Below are experts of layer 2 (counted from 0) of a mixture-of-experts language model. Rows are named router (the router's row for the expert), gate (a neuron's input weights, with its number), up (a neuron's input weights, with its number), down (a neuron's output weights, with its number) and show model dimensions 0-191. Each number is 128 + 32 x the weight over its row's rms, rounded and kept within 0 to 255.
Before each expert's rows: a language model's description of what the expert responds to; "comes before" lists some tokens at least twice as common just after its tokens as in all text. This comes from a sample of Wikipedia text that the model never trained on. Tokens count by the router's weight.

# expert 32
What it handles: Digits in coordinates and tables. Digit groups inside longer numbers in coordinates, vote counts, box-office figures and IDs, such as 0, 44, 00, 94.
comes before: " | ", " |", "°N ", "8", "°W", "7"
router [106  51 189 180 136 153 127 210 117 162 169 126 155 134 137 138 150 132 140  96 130 126 159 160 167 124 128  88 153 139  68 158 136 143  90 127 158 169 123 137 146 128 149 167 136 113 119 145 105  88  72 130 149 107 132 104 108 130 102  92 139 103 142 165 104 132 130 119 164 187  57  92 106 119  88 160 140  59 132 174 115  64 152 160 104  46 159 153 163 149 173 157  71 105 111 169 103  87  62  77 144 107 131  84  85  61 105  72 166  68 134 109  93 139 184 142 160 146 149 165 142  97 100 136  97 102 179 160 136  79 177 123 168  61 143  85 146 139  76 173 166  89 130 126  75 162 140 143 132 136  98 154 117 137 161 109 146 143 154 116 126 136 162 126 108  94  83 141 114 167 127 134  67  93 130 115 137  95 114 127 124  87 119 119 140  65 136  82 105 123 145 118]
gate1 [ 76  67 123  68  99 144 118 152 124 174 104 107 106 165 147 143 150 104 167 150  57 165 175 125 136 120 189 165  97  78 139 120 137  85  92 149 112  91 173 138 145 122 119 150  91 127 163 151 137 118 139 156 112 107  80  96 130 213 129 117 124 127 162 113  92 137 197 141  82  96 184 127  96  76 157 134 131 108 131  93  61 198  88  93 109 156 168 133 118 179 120  64 150 106 131 133 128 197 188 135  94 143 126 133 140 109  91 106  92 151 225 147 117 142 135 153 104 101 150 173 154  92 201 162  97  76 104 116  89 173 143 133 118 146 139  99 140  99  78  96 157 153 151 109  38 101 109 140  96 166 119 149 110 140 124 137 139 139  60 136 135 190 146 135 137 123 149 140 139 135 133 131 106  57 154 130 125 101 164 130 130 152 124 148 159 170 121  98 118 145 111 169]
up1 [ 90  93 155 156 132 132 141 172 111 172 119 100 102 117 133 129 122 157 135 146 115 160 116 114 104 129 152 119 115 140  82 146  79 100 122 126 146 101 109  58 155 134 135 169 155 144  86 141 143  78 103 131 111 127 128  89 150 128 149 182 127 162 174 158  73  83  72 131 134 183 104 139 165  37 129  92 108 105 117 140  66 157 132 126  71  48 198 146 142 197 126 197  84  91 178 150 141 132 177  93 101  88 144  87 150 138 135 144 124  66 140 105 119 162 187 172 196  71 129 122  89 109 130 141 112 115 156 184  48 158 136  95 139 121 116 132  94 197  98 125 149 157 131 105 108 171 119 143 107 143 156 105 108 103 128 126 131 133 106 115 124 111 181 131  77  66 117 117 118 108 174 128  78 129 153 127 156 104 160 208 109 157  57 171 122 111 117 150 118 128 125 152]
down1 [156 101  90 153 193  58  94 112 117 127 131 112 104  36 117 111 154 113  72 109 173 108 161  63 106 141 144 177 168 152  97 145 138 120 147  97 181 149  73 110 115 121 125 119 146 168 132 126 101 114 159  99 153 159 158 176 150  99 138 145 149 118 104 136 117  83 118  77 153 172  99 143 108 156 107  99  90 125 158 119 208  76 106 111 140 139 135 103 153 131 120 201 136 122 100 131 121  74 141 138  78 100  88 155 167  83 135 122 142 138  72 117  91 166 173 164 169 127 171  88  82 153  52 103 180 133 132 131 115 139  66 115 151  83  90  96  69 129 141 135 156 104 149 123 134 192 135  83 126 132 110  68 137  81 119 118 152 117 142 179 177 103 164 125 149 193  86 152  75 124 175 101 111 153 123 157 129  89 112 191 129 129 143 175 152 151 166 115 138 135 176 120]
gate2 [126  67 187 169 196 116 122 144 106 135 156 140 113 144 115 108 165  84 147 106 114 136 113  84 160 109 136 120 229 179 109 132 118 141 150 139 109 182 182 156 101 134 129 173 103 150  92 123 140  68 158 132 155 142 189 141 134 143 130 124 163 142 173  77 118 113  92 164 114 100  60 136 116 128  81 147 138 115 112 150 122 109 129 145 149 123 147 119 141 137  57 121 127 150  75 103  80 150 193 128 163 103 121 172 190 109 136 121 102 193  89 106 111 142  99 148 101 125  86  94 123 165 141 147  74 121 131 137 173 138 142 124 163 154  99 179 132 113  96 153  84 141  64 103 156  66 181 177 122 163 144 159 139  94  96 142 129 159 197 135 154  74  91  86  58 144  71 114 136 117 142 107 190  94 101 139 140 102 132 135 140  94 141  58  98 167 120 156  87  92 163 150]
up2 [139 142  70  56 100 173 123 168 119 127  92 156 141 123 144 145 133 184 112 151 129 129 122 144  94 168 136 143  66  75 140  69 126 111 119 147 127 100 115 162 154 137 118 108 118  95 148 135 127 179  86 129 171 135  28 143 105 100  77 120  72 102 108 164 131 160 161  86 119 126 190 100 162  91 159 149 142 104 137  91 135 158 146  87  99 130  87 156 115  67 199 138 169 147 200 128 170 124  90 146  90 214 116  90  85 141 147 139 113  67 131 127  94  79 162 133 155 116 164 173 158  98 100 155 173 142 140 102  89 100 125 107 110 114 112  32 125  74 161 154 151 110 146 106  89 155 105  81 141 131 109  95 119 146 133 166 144  92  92 120 101 160 149 177 199 119 168 150 150 142 117 116 115 141 157 104  86 144 123  85 136 154 118 171 162  66 123 141 161 127 119 131]
down2 [116 131  92 148 106 119 106 184 180 115 138 132 124 130 147 195 151  62 121 133 146  80 128 199 201 112 130 166 138  97 131  84 191 166  93 108  89  70 124 186 120 116 166 138 135 185 118 192 133 167 159 159  93 126  68 131  79 159 151 132 111 125 183 126 155  70 169 110 107 140 208 136 119 111 147 147 129 138 131  93  62 109 174  73 101  99 142  63 100 108 190  89 134  99 101  85 181  84 165 168 107  73 168 136 110 110 138 138  90 150 112 136 151 135 122 115 137 146 131 145 127 133 137 122 112 136 129 101 149 103  91  78 130 134 139 143 110 117 161 171 134  73 104  90 131 166 131  80  82 206 125 127 111 170 146 143  96 135 133 153  92  84 144 147  94 140 113 165 106 113 170 145  43 164 129 116  81 172 124 109 124 139 164 114 142 122 106 129 154 160 135 182]
gate3 [ 99 165 115  75 123 139 129 135 132 112 128 123 146 135  69 141  89 128 154  80 133 137 159 150 147 122 122 129 174 186  79 116 110 169 108 131 148 136  73 144 139 118 149   7 173 154 141 154 109 135  85 159 117 109 160 138 103 177 125 147 129 135 158 132 122 129  93 123 128 121 147 157 161 109  80 148 100 101 112 165 112 141 126  99 146  57 159 141 138 133 152 156 111 105 141 123 125 157  78 118 197 157 133 171 188 113 173  70 121 118 122 186 105  65 162 139 176 118 140 154 127  80  79  59 117  84 144 120 125  91 127 152 126 148 139  94 118  78  66 154 143  82 141  87 151 176 221 113 115 130 211 107 102 143 202  87 128 118  79 134 101 124 110 119 130 131  91 234  95 170 122 120 182 105 119  77 128 109 128 101 114 143 151 137 125 121 149  93  97 148 124 150]
up3 [110  94 113 168 203 133 140 113  88 166 156 145  76 129 190 108  61 114 151 146 208 191 133  79 110 142  90 102 158 135 169  65 112 129 144 100 143  87 139 118 108 171 121 170  83 166 101 111 134 172 107 108 155 111 102  70 141 152 110 127 107  62  78  80 110 154 121 139 154  98 102 141 137 164  99 116 132  88 140 109 167 161 138 135 148 159 123 157 126 104  83  98 150 200 118 109 157  92 144 171 148 157 128 118 158 147 134 152 106 109  98  63 156 182 123 131 162 119  89 108 122 145 117 153 148 119  77 145  53 175  65 123 123 198 137 103 126 123 138 115  80 133 129 113 130 114 111 167 110 167  69 153 110 164  57 121 189 138 174  89 116 166 113 187 115 147  99 112 115 144 110 123 148 123 102  96  98 175  99 147 139  96 159 133 130 106  70 164 199  97 130  99]
down3 [188 148 193  98 123 191 150  96 116 202  61 196 124 106 167  94 127 159 112 146 177 180 108 116 128 163 165 169 103 192 197 134 119 124 140 100  99 142 161 104 144 147 103 147 131 141 147  87 138 161 115 102 121 138 136 115 104 113 136 110  84  96 184  98 101 116 149 205 119 130 133 121 130 177  87 136 103 182 121 130 114 130 136 135  73 175 133 188 111 109 135 107  77 180 117 141  87 130  91  85 126 121  82  72 115 164 134 113 138 107 149 133 139 135 166 100  59  71 122 100 155  73 123 119 134 118  97 125 134 177 116 115 116 129 158 107 164 118 138 141  58 151 100 116  87 106  97  84 121 147 145 157 148 157  90 103 149 192 146 141 125 142 113 167 122 103  76  55 133 130 148 107  96 105 122 109 116  88 161 183  85 108 147 148 178 104  98  95 201 184 136  88]
gate4 [ 93 161 185 168 115 127 107 110 103 104 175 123 146 160 140 152 133 113 132 175 154 130 104 110  84 175 178 127 170  93 145 131 113  95 136 131 234  63 138 109 122 149 138 202 169 119 150 108 107 141 203 152  88 144 164 121 130 153 132  90 134 149 116 105 104 130 138 130 146 107 100 191 123 137 113 131 110  96 123 123 154  81  93  71 138 139 114 120 148 179 139 153 140 136 125  84  66 149 107 122 130 113 139  98  78 128  77 131 146 113  72 104  91 102 234 126 127 127 137 101 130 135 194 140 121  98 144 105  91 104 126  78 133  83 204 106 117 143 152 111 147 144  63 121 146 148 203 131 127 112  89 148 123 156 124  87  83 128  83 131 128 168 161 137  96 192 167 161 116 124 185 144 119  60  97 138 143 157 116 103 115  64 124 167  73 153 145 142  62 111 114  83]
up4 [157  92  72 195 183 164 108 127  86 151 117 108 140 134 230 116  60 140 127  92 123  83 142 180 120  98 106 131 162 162 124 154 138 165 147 105 100 124  55 123  95 169 128 154  83 167 113  82 143 168 135 131 113 103 227 135 117 157  83 128 112 101  67  99 108  98  67 128 147 158 108 112  98 160 109 132 136  86 112  81 142 132  94 126 105 172 126 138 135 109 108 117 103 124  99  86  90  68 139 153 124 156 119 114 167 148 163 103 180  51  96 157  80 164 129 147  82 149 131 109 170  97 143 153  92 114 147 141 146 193 135 107 148 162 129  81 111 148 111 115 131  72 114 114 153 114 102 162 138 107  93 133 117 125 102 163 158 158 176 106  80 179 139 145  71 138 160 193 132 176 114 101 150 195 129 146 102 178 112  68 141 145 121 149 128 109 134 170 121 157 116 144]
down4 [171 177 146 143 170  99 172 100  69 115 129 149 113 141 113  88 150 133 121 115 130 199  97 103  70 155 112 122 125 145 114 122 105 128 164 105 145 137  73 147 161 126 141 139 141  94 159 160  90 121  79 183 141 160  82 168 138 145  84  98 124  96 151 174 119 133  99  85 148 109 110 100 144 134 122 105 177 117 214 148 152 196 105 125 109  98 129  98 145 163  66 235  82 150 105 133 110 148  66  95 140 162  93 158 128  93 149 162 135  97 134  44 160  84 116  78 114 104 110 105 106 130 166 100 146 117 121 134 103 144 133 138 154 137 153 119  94 175  85 124 130 206 130 168 135 103 198 115  83 107  91 130 116  96 156 122 140 122 135 106 141 186 108 160 127 131  97 145 130 130  61 111 184  81  78 115 180 166  64 197 167  80 132 121 121 111 116 142 121 127 142 123]
gate5 [101 133 157 204 189 108 102  80 119 110 153 109 160 111 147 176  69 126 154  94 159 107 104 128 133 157 111 198 174 119 179 111 162 113 138 139 170 136 124  93 137 153 121 137  97 132 133 112 128 121 148 159 107  99 100 108 176 150  73  72 144 108  32  40 134 105 158 172 118 192  98 160 119 166 146 146 102 108 124 160 162 142 107  83 202 122  79 132 110  71 138 107 147 146 117 103  78 128  98 122 174 139 140 229 142 122 141 130 136  97 117 118 126 147 132 117 121 127 138 121 103  84 143  96 108 141 172 132 120 107 122 140  78 113 145 118 124 176  99 165 135 174 112  89 166 152 183  95 134  82 117 120 167 132 142  87 116 106 125 103  54 196 102 134 176 149 119 173 142 164 192 135 177 143 140 149 122 175  78  75 137 112 142 140  93  90 111 129 140  80  88 141]
up5 [127  70 124 108 176 151 119 124  94 100 159 102 150  91 170 149  84 133 117 157 139 124 115 121 122 129 147 173 223 165  89 129 153 120 141 125  91 179 200 120 125 130 100 151  96 124 143 125 110 108 148 137 131 145 149  93 119 152  98 115 156 149  45  81  77 112  95 144 177 122 104 116 182 141  98  31 178  45 100 169 126 121 123 150 221 153  84 109 142 136 161 142 159 189  82  69  91 134 149 132 158 100 106 186 128 126 141 100 144 170 130 149 157 101 145  98 121 136 127 147 106  77 145 141  80  89 174 131 149 141 154  95 100 117 178  67 145  71 123 110  90 144 105 105 187  82 123 119 139 112  87 176 111 173 159 145 108 109 167 171  84 115  88 134 122 174 117 184 143 121 161 152 120 130 178 125  80 119 130 109 144  78 141 135  89 139 118 122 109 125 102 142]
down5 [153 137 130 139 173 140 165  82  66 145 135 146 105 104 130  84 140 150 120 136 100 137 131 129  63 128 130 126  90 108 123 202 101 149 199 106 173 172 118  72 165 101 141 146 174 137 150 118 136  89  87 209 162 164 108 139 134 120 109 100 124 148 107 173 134 134 138 106 105 106  95  82 103 152 151 119 150 130 124 142 166 113 129 122 121 116 118 130 165 152 123 165 123 149 162 143 130 160 152 142 101 189  82 133 117 120 120  53  90 151 172 140  96 117 147  41 150  88 141 124 123 107 122 124 166 163 143 141 133 171 142 189 152 105 139 106 116 168  67 113 106 182 117 124  93  87 168 128  68 120 117 135 104  55 203  95 132 117 107 113 123 184 134 104 153 119 109 114  73 129  81 136 203  64 113 128 194  72  57 188  97 131  92 128 112 126 178 140 189 112  96 111]
gate6 [ 93 144 121 120 128 138  75 135 130 129 121 128 118 100 164 128  99 115  88 112 150 189  90 179 163 123  80 119 151 184 153 114 124 148 137 153 151 146 103 164 135 103 128  50 129 140 127 180  82 159 120 128 114  87 120 171 173 149  78 122 136 130 147 148 123 113 125 140 158 128  82 130 168 133 158 127 122 112  98 109 102 116 145 136 127  69 159  88 122 148 155 146 157 199  99 139  57 125  89 117 186 140 157 165 235 105 105  52 125 123 172 153 120  88 127 184 193 127  88 144 114 127 104  73 118 135 120 119  68  61 148 130 121 133 148 100 142  90 111 118 125 117 125 117 131  99 200 102 128 144 173 111  77 122 190 125 145 116 163 144  87 153  46 163 102 159 117 248  96 147 143 150 179 158 126  89 152  92 132 100 104 119 103 111 112 110 147  77  99 141 106 112]
up6 [121  97 113  79  76 120 132 163 114  82 109 106 177  78 131 153 164 163 120 104  37 141 134 188 160 106 149 162  90 150 114 170 100 130 143 154  71 192 129 162 172 100 106 108 128 133 141 142  81 121  84 123 101 120 130 164 150  89 112 132 149 156 176 186 175 116 156 150 126 124 120 102 138 141 188 116 138 126 124 114 106 144 120 156 152  69 119  86  86 142 194 144 144 118 108 115  79 129  98  92 103 109 153 190 126  70  80 111 142 142 188 180 137  81  94 114 122 134 137 129  83 130 182 127 111 188 138 155 123 119 144 134 143  96 148  72 132 115 156  98 174 125 120 174  96  80 176  88 158  48 127  95  85 103 148 164  81 134 154 136 146 133 124 103 119  55 137 108 126 131 124 144  96 176 151 159 170  77 169 130  87 144  68 137 150  71 179  93  82 154 111 140]
down6 [116 144 121  86 146 136 127 120 132 113 116  90 102 146 116  98 199 176 220  46 134 112 118 150 128  90  68 126 121 125 121 168 146  99 133  97 178 175 128 139 148  98 128 105 138 115 112 161 112 144 137  99 125  97 126 173 159 179 111  92 186 130 157  94 202 132 104 120 139 192  57 122 127 133  81 171 108 157 132 137 148 159 162 141 132 111  94 106 155 100 102 143 129 141  92  77 161 149 108 156 123 142 167 150 134  81 135 136  69  92 116 141 132 127  90 129 158 132 146 118  83 178 142 113 110  90 137 159 181 108 136 117 153 137 163 115 147 158 111 136 183  76 138  65  99 145 134 116 126 120 130 138 160  90 141 124 112  70 171 165  77 184 169 144 150  53 148 118 137  39 112 117 108 140  82 124  70  93 151 177 214  98 138 139 128 155 182 153 151 119 139  58]
gate7 [ 97  71 163  55 122  90 147 174 102  91  70 138 148 169 175 175 164 148 199 126 129 142 124 128  89 122 105 108 120 113  43 118 129 143 129 138 150 101 122  69 151 145 136 165  82 118 139 109 135 160  85 143 128 118  78 106 150  98 130 121 113 140 124 138 163 155 118 108 122 132 123  98 119  76 105 147 133 132 119 130 120 114 157 110 123  73 156 174 136 122 116 163 117 142 147 113 139 132 146  93 145 176 135  85 145  68 161 135  73 117 154 131  67 178 138  84 172 111 119 153 169  90 138 149 117 151  69 151 133 167 192 136  97 177 109 157 157 151  24 190 152  86 181 109  30 121  84 184 147 125 123 112 165 163 119  85 163 155 136 140  98 141 132 109 109  94 134  89 163 134 188 147 102 126 155 113  93  64 156  98 108  67 138  99 176  84 133 100 107 142 130 146]
up7 [151 125 164 122 108 170 136 137 163 114 121 132 158 119 177 137 115 156 175 132 108  96 170 110 116 133 147  72 126  85  97 132 115 111  97 151 140  96 150  94 108 100  99 140 117  74 113 120 162 201  72 137 139 162  87  86 122 137 179 154 115 124 186 148 144 132 150 156 145  91  88  77 171  67 147 146 111  83 137 179  98 123 138  94 136  61 156 155 135  85  95 122 136 141 126 124 156 138 179 128  99 165 136  68 113  97 200 118 116 129 123 122  74 171 203  83 153 130 130 161 152 132 182 131 130 147  61 145 132 145 159 137 183 137  75 133  93 130  63 156 170 124 133 113  14 111 108 175 159 121  84 144 172 115 147  83 144 141 133  96 113 166 130 130  99  80 161  95 142 119 147 133  64 172 130 101 169  47 158 107 110  64 141 122 167 108 139 135 118 149 120 160]
down7 [123 115 144 142 156  56 108 116 132  94 151  94  82 142 130 105 104 220 142 165 154 138 157  94 143 116 151 110 185 116 137 145 117 109 179  69 192 139 128  72 121 144 109  68 110 102 150 115 153 142 117 120 171 126 118 113 134 141 138 113 113 128 114 153 211 128 108 111 156 131 100  60 146  83 124  83 134 160 149  29 158  72 100 131 168  90 145 149 113 137  86 157 103 189 124 139 148  85 157 175 129 153 147 139 171 140  93  98 180  90 117 123 129 168 171 143 117 113 100   8  90 120  82 162 149 126  66 112 119 142 110 143 136 151  89 171 124 126 146 134 147 133 149 149 149 152 110  99 114 127 136  93 129 116 163 143 179  92 138 197 144 132 188 106 130 125 116 123 122 146 143 166 112 156 110 144  82 191 116 132  55 110  92  94 198  94 123 101 152 150  99 145]
gate8 [155  50 138 118 123  82 114 103 172 136 109 139 139 145 136 114 138  92 172 155 142 122 135 162 165 129 155 101  84 136 125 116 168  99  97 103  75  97 128  77  95 155 130 110 158  98  99  82 179 129 116 101 218 106 185 125 155 142 145 174 141  80 139 121 101 165 175 122 122 151 137 118 136 123  96 134 136 122 140 108  61 148 167 103 141  65 119 154  99  85 153  88  76 139 172 144 211 111 208 146  85 106 124  87 140 145  55 199 118  76 104 148 121 154 201 123  95 152 172 167 136 122  90 139 122 147 137 150 117 109 138 166 170 160 104 131 130 138 176 103 169 120  99 138  42 126 133 135 100 117 130 126 138 126 152 170 152 133 136 164 133 132 163 162 153 119 159  93 109  74  99  99  48  94 126  98 162 110 131 130 138  55 108 144 131  62 139  90 157 144 152 164]
up8 [122 177  69 124 159 123 175 124 104 149 118 130 116 146 143 158  75 131 113 114 129 149 148  71  87 128 124 139 147 135 139 123 110 147 153 133 112 103 121 151 146 101 118 184  93 156 175 194 110 172 162  99  58 103 109 167  74 138 117 106 112 104  83 152 153 141  93 115 113  83 123 183 161 187 119  84 127 173 115  86 164 179  78 207 119 134 133  82 161 118 137 155 156 122  95 121  87 121 121 110 137  75 143 134 178 139 127 137 157 127 114 129 118 167 128 161 123 101  91  52 138 105  91 108 146 120 156 110  54 129  83  79 120 141 174 133 119 140 127 127 102 148 202  98 245 155 156 149 149 139 120 163 123 151  87 111 132 166 115 121 136 109  92 117  90 156 140 120 163 166 154 120 182 160 128 157  88 166  97 127 119 213  65 134  66 143  89 193 126 112 101 132]
down8 [118 121 125 142 117 163  90 132 151 128 120 163 130 109 135  99 124  83  76 165 105 142 137  86 177 244  89 146 126 159 168 133 150 111 138 131 128 135 181 181 119 113 179 119 148 107 126  89 110  84  71 120 144 119 190 204  48 130 118 147  86 108  86 119 144 161 131 177 115 105 163 150 114 108 129 109 146 102  86 106 103 143  98 161 119 172 129 137 109 127 106  98 133 132 166 144 149 176 101 148 176 131  74 121 131 168  84 140 196 106 126 140 110 170 108  87  89 118  49 101 119  83 141 144 125  97 127 129 136  99 117  96  80 145 189 118 137 116 133 194 100 161 120 201 118 105 110 144 142 157 183 149 110 167  63  92 153 171  59 128  76 100 123 103 146 176 142 120 119 189 140 146 177 109 137 132 125 131  91 131  94 127 173  78 162  68 134  96  88 137 109 130]
gate9 [139 134  95 140 107 113 161 144 136 149 130 109  51 105 114 101  88 158 143 140 180  94 101  90 134 124 144 165 157 226 187 155 164 117 148 176  58 182 176 102 148  96 118 144 125 132 142  93 123 121 102 159 113 124 140  47 112 105 116 160 155 105  50 123 163 138 169 111  88 183 108  70 130 151 165 121 113  87 112 105 124  88 146 131 137 107 137 109  84 159 160 101 131 137  72 110 129 110 149  99 155 155 140 185 141  98 163 131 191 141 138 103 167 113  49 164  96 143 125 171 109  96 140 117  95 152 175 154 191 144 157 141 148 121 143  63  76  55 106  94 116 138 122 127 150 137  82 147 102 117 190 100 145 153 133  95 117 160 135  67 148 127 127 160  96 114 156 140 129 120 172 108 105 196 120 103 161 163 182 134 113 115 168 154 145  76  88  76 153 129 116 153]
up9 [168  98 115 108 152  80 120  90  51 116 130 141 118 126 109 139 107 116 117 138 115 123 138  90 130 111 147 153  78  70 191 157 137 120 140  84 107 115 123 120 108 122 123 152 123 131 147 164 100 152  91  99 115 123 162 189  79 157 173 115 119 129 104 139 226 150 204 197 132 108 148 138  95 138 113  92 137 209 133 121 150 181 120 165 114  86 101 117 144 120 116 107 109  63 115  69 115 109 163 137 119 139 144 151  90 167  97 139 156 214 145 127 102 131 100  64 111  84 144 112 120 147 198 165 121 110  84 137  65 185 110 109 163  32 147 165 116 132 247 126 179 128 115 140 135 181 142 127 112 115 108 116 141  96 134 108  67 142 138 110 161 116 122 116 125  66 128  91 149 136  61 113 155 154 128 163 141 136 113  92 137 146  88 129 123 125 115 124 114 153 131 136]
down9 [125 134 141 215 104 136 115 136 153 137  86 126 181 127 134 133 153 146  27 120 120 129 120 140 128 110 160 145 147 108 179 162 123 108  62 143 137 121 133 126  97 161 102 158 110 121  64 127 135 145 142 103 106  70 140 116 128 111 185 131 131 167 139  67  44  86 119 158 133 112 173 153 112 119 151 142 144  85 150 154 116 100  84  87 170 170 116 183 118 107 151  96 153 116 104 128 165 114 121  98 115  84 103  90  98 158 188 126 127 161 154 173 133  89 185 196 108 129 117 176 121  95 100  99 148 140 171 102 103  95 137 154  65 124 163 189 105 116 160 149 143  84  54 146 117  94  97 142 144 142 101 102 130 119  84 103 110 161 128 141 130 134  89 174  59 120 115 127 104 146 137 113 115 189 184  94 119  66  86 154 116 193 124 116 145 176 156 191 113 162 171 180]
gate10 [105 124 120 142 129 129 124 143 137  88  67 187 156 165 108  61 165 180  64 131 145 184 106 141 159 130 115 171 130 153 119 152 206 171 123  98  58 162 156 139 136 121 117 200 111 175 126 132  94  88  58  79 121 118 138 138 156 119 157  85 140 149  68 145 181 181  89 154 126 134 225  67 112  91 133 176 158  99  83 153 126  95 156 116  87 180  75  91 109  72 127 177 112 132 120 163 126 105 133 131 142 161 128  76 109  67 136  46 132 147 128 133 139 125 118  61 142 102 122 175 164 139 112  86 162 119 111 120 159 125 122 131 110 138 104 155 199 123 135 149 131 120 124 121 119  95 126 121 138 108 149 167 160 112 132 132 129 128 117 140 139 132 147 145 142  91 175 140  80 178 118  93 116 142 114 140 132 115 110 140 160 149 127  35 162 126 133 142  72  75 154 102]
up10 [113 134 154 111 184 139 150 110 105 198 189  83  95 137 155 182  66 118 147 102 104  91 177  99 147 176 138  94 166  93 129 103  53 110 141 123 207 134  49 111 117 149 168  69  98  73  93 143  98 103 177 120 159 133 121 128 122 164  96 134 100  97 148 102  81  69 162 163 160 123  86 179 113 123  88 116 128 128 173 149 145 215 123 133 135 100 195 181 141 172 151  99 163 140 166  67 136 120 139 127 140 103 113 187 135 182 101 179 117 107 136 108 128 130 116 141 114 125  61 114  89 108 105 118 140 127 142 104 121 122 110 112 152 149 158  96 131 138 119 131 163 120 142  68 144 133 172 113 121 171 123 125  81 132  71 131 140 142 129 129  97 147  93 157 129 139 128 140 164  85 151  85 198  92  99 117 101 130 148  93 140  93 146 215 112 121 111 142 194 142 146 121]
down10 [ 77 115 124 143 131 175  70 127 121 139  89 157  86 158 139 136 119  85 212  80 155 113 119  91 134  70 116 141 155  74 159 143 139 106 132 154  76 128 137 160 185 106 127 114  79 118  98 138 189 140 174 163 172 159 136 184  81 113 141 145 172 110 191 158 134 132 111  65 164 143 111 194 103  56 130 162 128 152 105 121 143 107 121 119  96  96 116 109 114 146  74 109 149 198 131 164  77  91 151  97 117  90 207 135 149  90 122 137 111 126 125 122  49 185  98 179 154 113 127 145 156  94 185 134 141  79 143  35 159 130 117 102 126 132 117 169 190 161 101 101 199 163  94 121 162 152 100 118 134 142 107 111 125 143 159 142 121 108 151  91 111 102  88 112 100 126 116  98 163 148 141  99 117 155 106 107 138 151 144  79 141 115 138 159 105  70 139 161 148 164 145 147]
gate11 [109 162 121  95 150 204 131 145 111 132 123 124 156 146 144 152 134 188 137  80 194 122  85 119 120 116  94 101 103 113 164  97 122 120 123 118 115  87 164 145 146  84 107  89  83 151 160 164 157 190  89 152 158 174 115 107 152 115 130 173 105 163 117 105  89 114  86 113 146  81 126 144 128 153 105 119 153 185 160 167 156 135 144 100  80 121 159 160 115 122 113 117  91 162 115  90  99  87 134 168 144 120 111 132  73 164 109 128  95  65 116  73  99 116  82  96 127 143 127 102 177 128  66  86 138 112  62 143 140 107 170 137 112 135 159  83 206  24 131 156 130 105 177 121 124 228  97 177 164 174 149  94 136 103 181 113  89 143 123 166 109 144 146 123 108 138 134 130  92 158  79 136 103 115 138 141 151  97 136  92 129 115 127 224 160  95 100 154 120 108 127  68]
up11 [ 94  97 165 133  75  34 130  95 116 138 115 131 127 111 124 121 104  24 125 120 137 145 147 166 146 134 122 144 156 220 128 116 193 132 144 141 120 121 127 108  83 202 141 136 167 160 119 103 128 101 155 130  89  66 156 140 138 138 127  48 148 116  64 108 145 123 169 164 119 191 147 133 127 133 141 145 105 129  73  85 135 105  91 133 151 145  72 118 112 149  85  95 143 153 111 135  97 160 136 131 156 105 150 120 154 127 133 127 105 156  82 128 164 163 145 163 119 119 128 141 116 101 173  95 149 178 167  75 115 191 105 124 124 147  91 166 112 212 112 122  56 140  68 118 208 112 151  79  85  98 143 190 137 138  86 108 140 141 155  87 125 149 120 147 144 168 110 146 154 118 210 132 192  96 127 102 123 147 144 150 163 103 117  91  69 150 129 118 110 113 121 140]
down11 [152 131 129 124 137 107 131 121  77 109 104 149 130 110 156 116 105 146 144 107 107 107 105 136 120 115 145  93 186 110 134 136 116  90  87 170 112 154  81 151  54 121 163 135 133 127 198 139 153 177 134 144 144  53 184 116 146 142 128 166 166 103 122 141  64 117 122 179 154 182 156 127  89 155 135 146  81 140 151  81 131 116 142 109 154 120 161 123 122  90 134 176 109 100 136  81 112  82 134 161 130 130 185 172 162  84 157 149 105  73 141 130  74 102  49 154 103  97 147 198 167 126 163 131  74 129 179 112 139  49 131 119 188 101 125 187 112 161  79 113 103  86 105  83 160  93 167 110  59 111 135  87 141 129 140 153 103 135 167 150 124 112  90 209  59 185 149 131 125 104 126 139 130 171 144 141  83 124  73 138 185 145 119 129 126  95  85 143 134 180 151 142]
gate12 [113 123 133 132 184 112 138 177  96 219 129 130  75 110 120 135 145 137 173 158 140 155 176 155  81 121 129 117  74 100  45 114 143 131 157  88 104  94 161  92 144  83 152 120 144 117 135 212 149 185  73  92 113 114 153 142  77 127  90 115 138 141 139 106 125 136 200  93 136 147 210 135 150 157  60 120 148 145 148 118 124 157 150 128  97 136  98 119 140 145 104  77 104  96 142 132 152 126 119 126 142 144 144 154 126 154 112 173 138  80 140 172 129 100  99 112 178  93 135 110 146 120  17 102 109  87 146 141  82 150 107 118  89 142 155 128 158 119  81 112 139 140 157 135  74 148 138 200 167 194 110 138 118 169 126  75 176 125  98 136 140 115 195 117  83  81 123  93  94 190 123 128 113  99 150 110  70 126  98 142 150  93 150 141 110  87 121 135 175 162 173 106]
up12 [128 128 104 172 208 114 119 170 137 187 107 149 118  78 100 104 157 176 141 157 160 183 161  98  84 147 130 126 108 121 142  98 149 131 175 108 101  96 163 124 122 114 125  92 124 162 132 211 135 156  82 104  94 128 156 134 148 102 142 169 140  74 119  92  95 115 152 129 115 138 129 176 111 179 104 114 116 144 192 135  88 191 141  42 131 133 115 113 172 101 145 120  78 135 152 165 140  98 155 105 116 160 151 133 108 165 135 150 121  49 168 119 159 123  80 151 170 100 162  79 105 135  57  93 107 121 153 150  89 140 107  98  72 127 115 145 166 125 107  66 119  93 186 145  91 107 135 213 155 182  97 126 112 138 106 146  96 121 101 144 127 157 180 131 163 122 132 116  62 149  76 138 145 104 138 130 127  76  56 198 153 140 142 168 146  72 125 141 142 111 167 116]
down12 [122 113 109 108 136  97 120 157 130 133  87 141 143 112 126 148 140 117 152 149 141 134  86  85 100 175  97 157 161 116 126 170 124 176 170  98 146  34 151 108 150  73  95 153 101 111 128  75 137  95 108 118  93 136 113 105  51  88 117 109  84 133 140 116  89 132 135 108 100 142 109 129 156 150 102 121  97 157 132 144 185 161  58  78 138  76 134 167 143 158 128 153 110 175 170 114 164 104 118 116 172 137 159 151 104 163 142 132 112  95 139  79 172 181 157 184 179 192 182 137 186 152  76 109 165 176 126 132 122 140 123 176 104 105  87 125  92  86 102 124 171 187 181 182 169 115  96 180 210 134 154 147 110  88  97 130 129  84 112 143 134  98 138 132 181 162 161  75 131 166 135 100  79 127 138 107 149 121  89 156 125 156 146 106 138 148 135 132 133  22 117 134]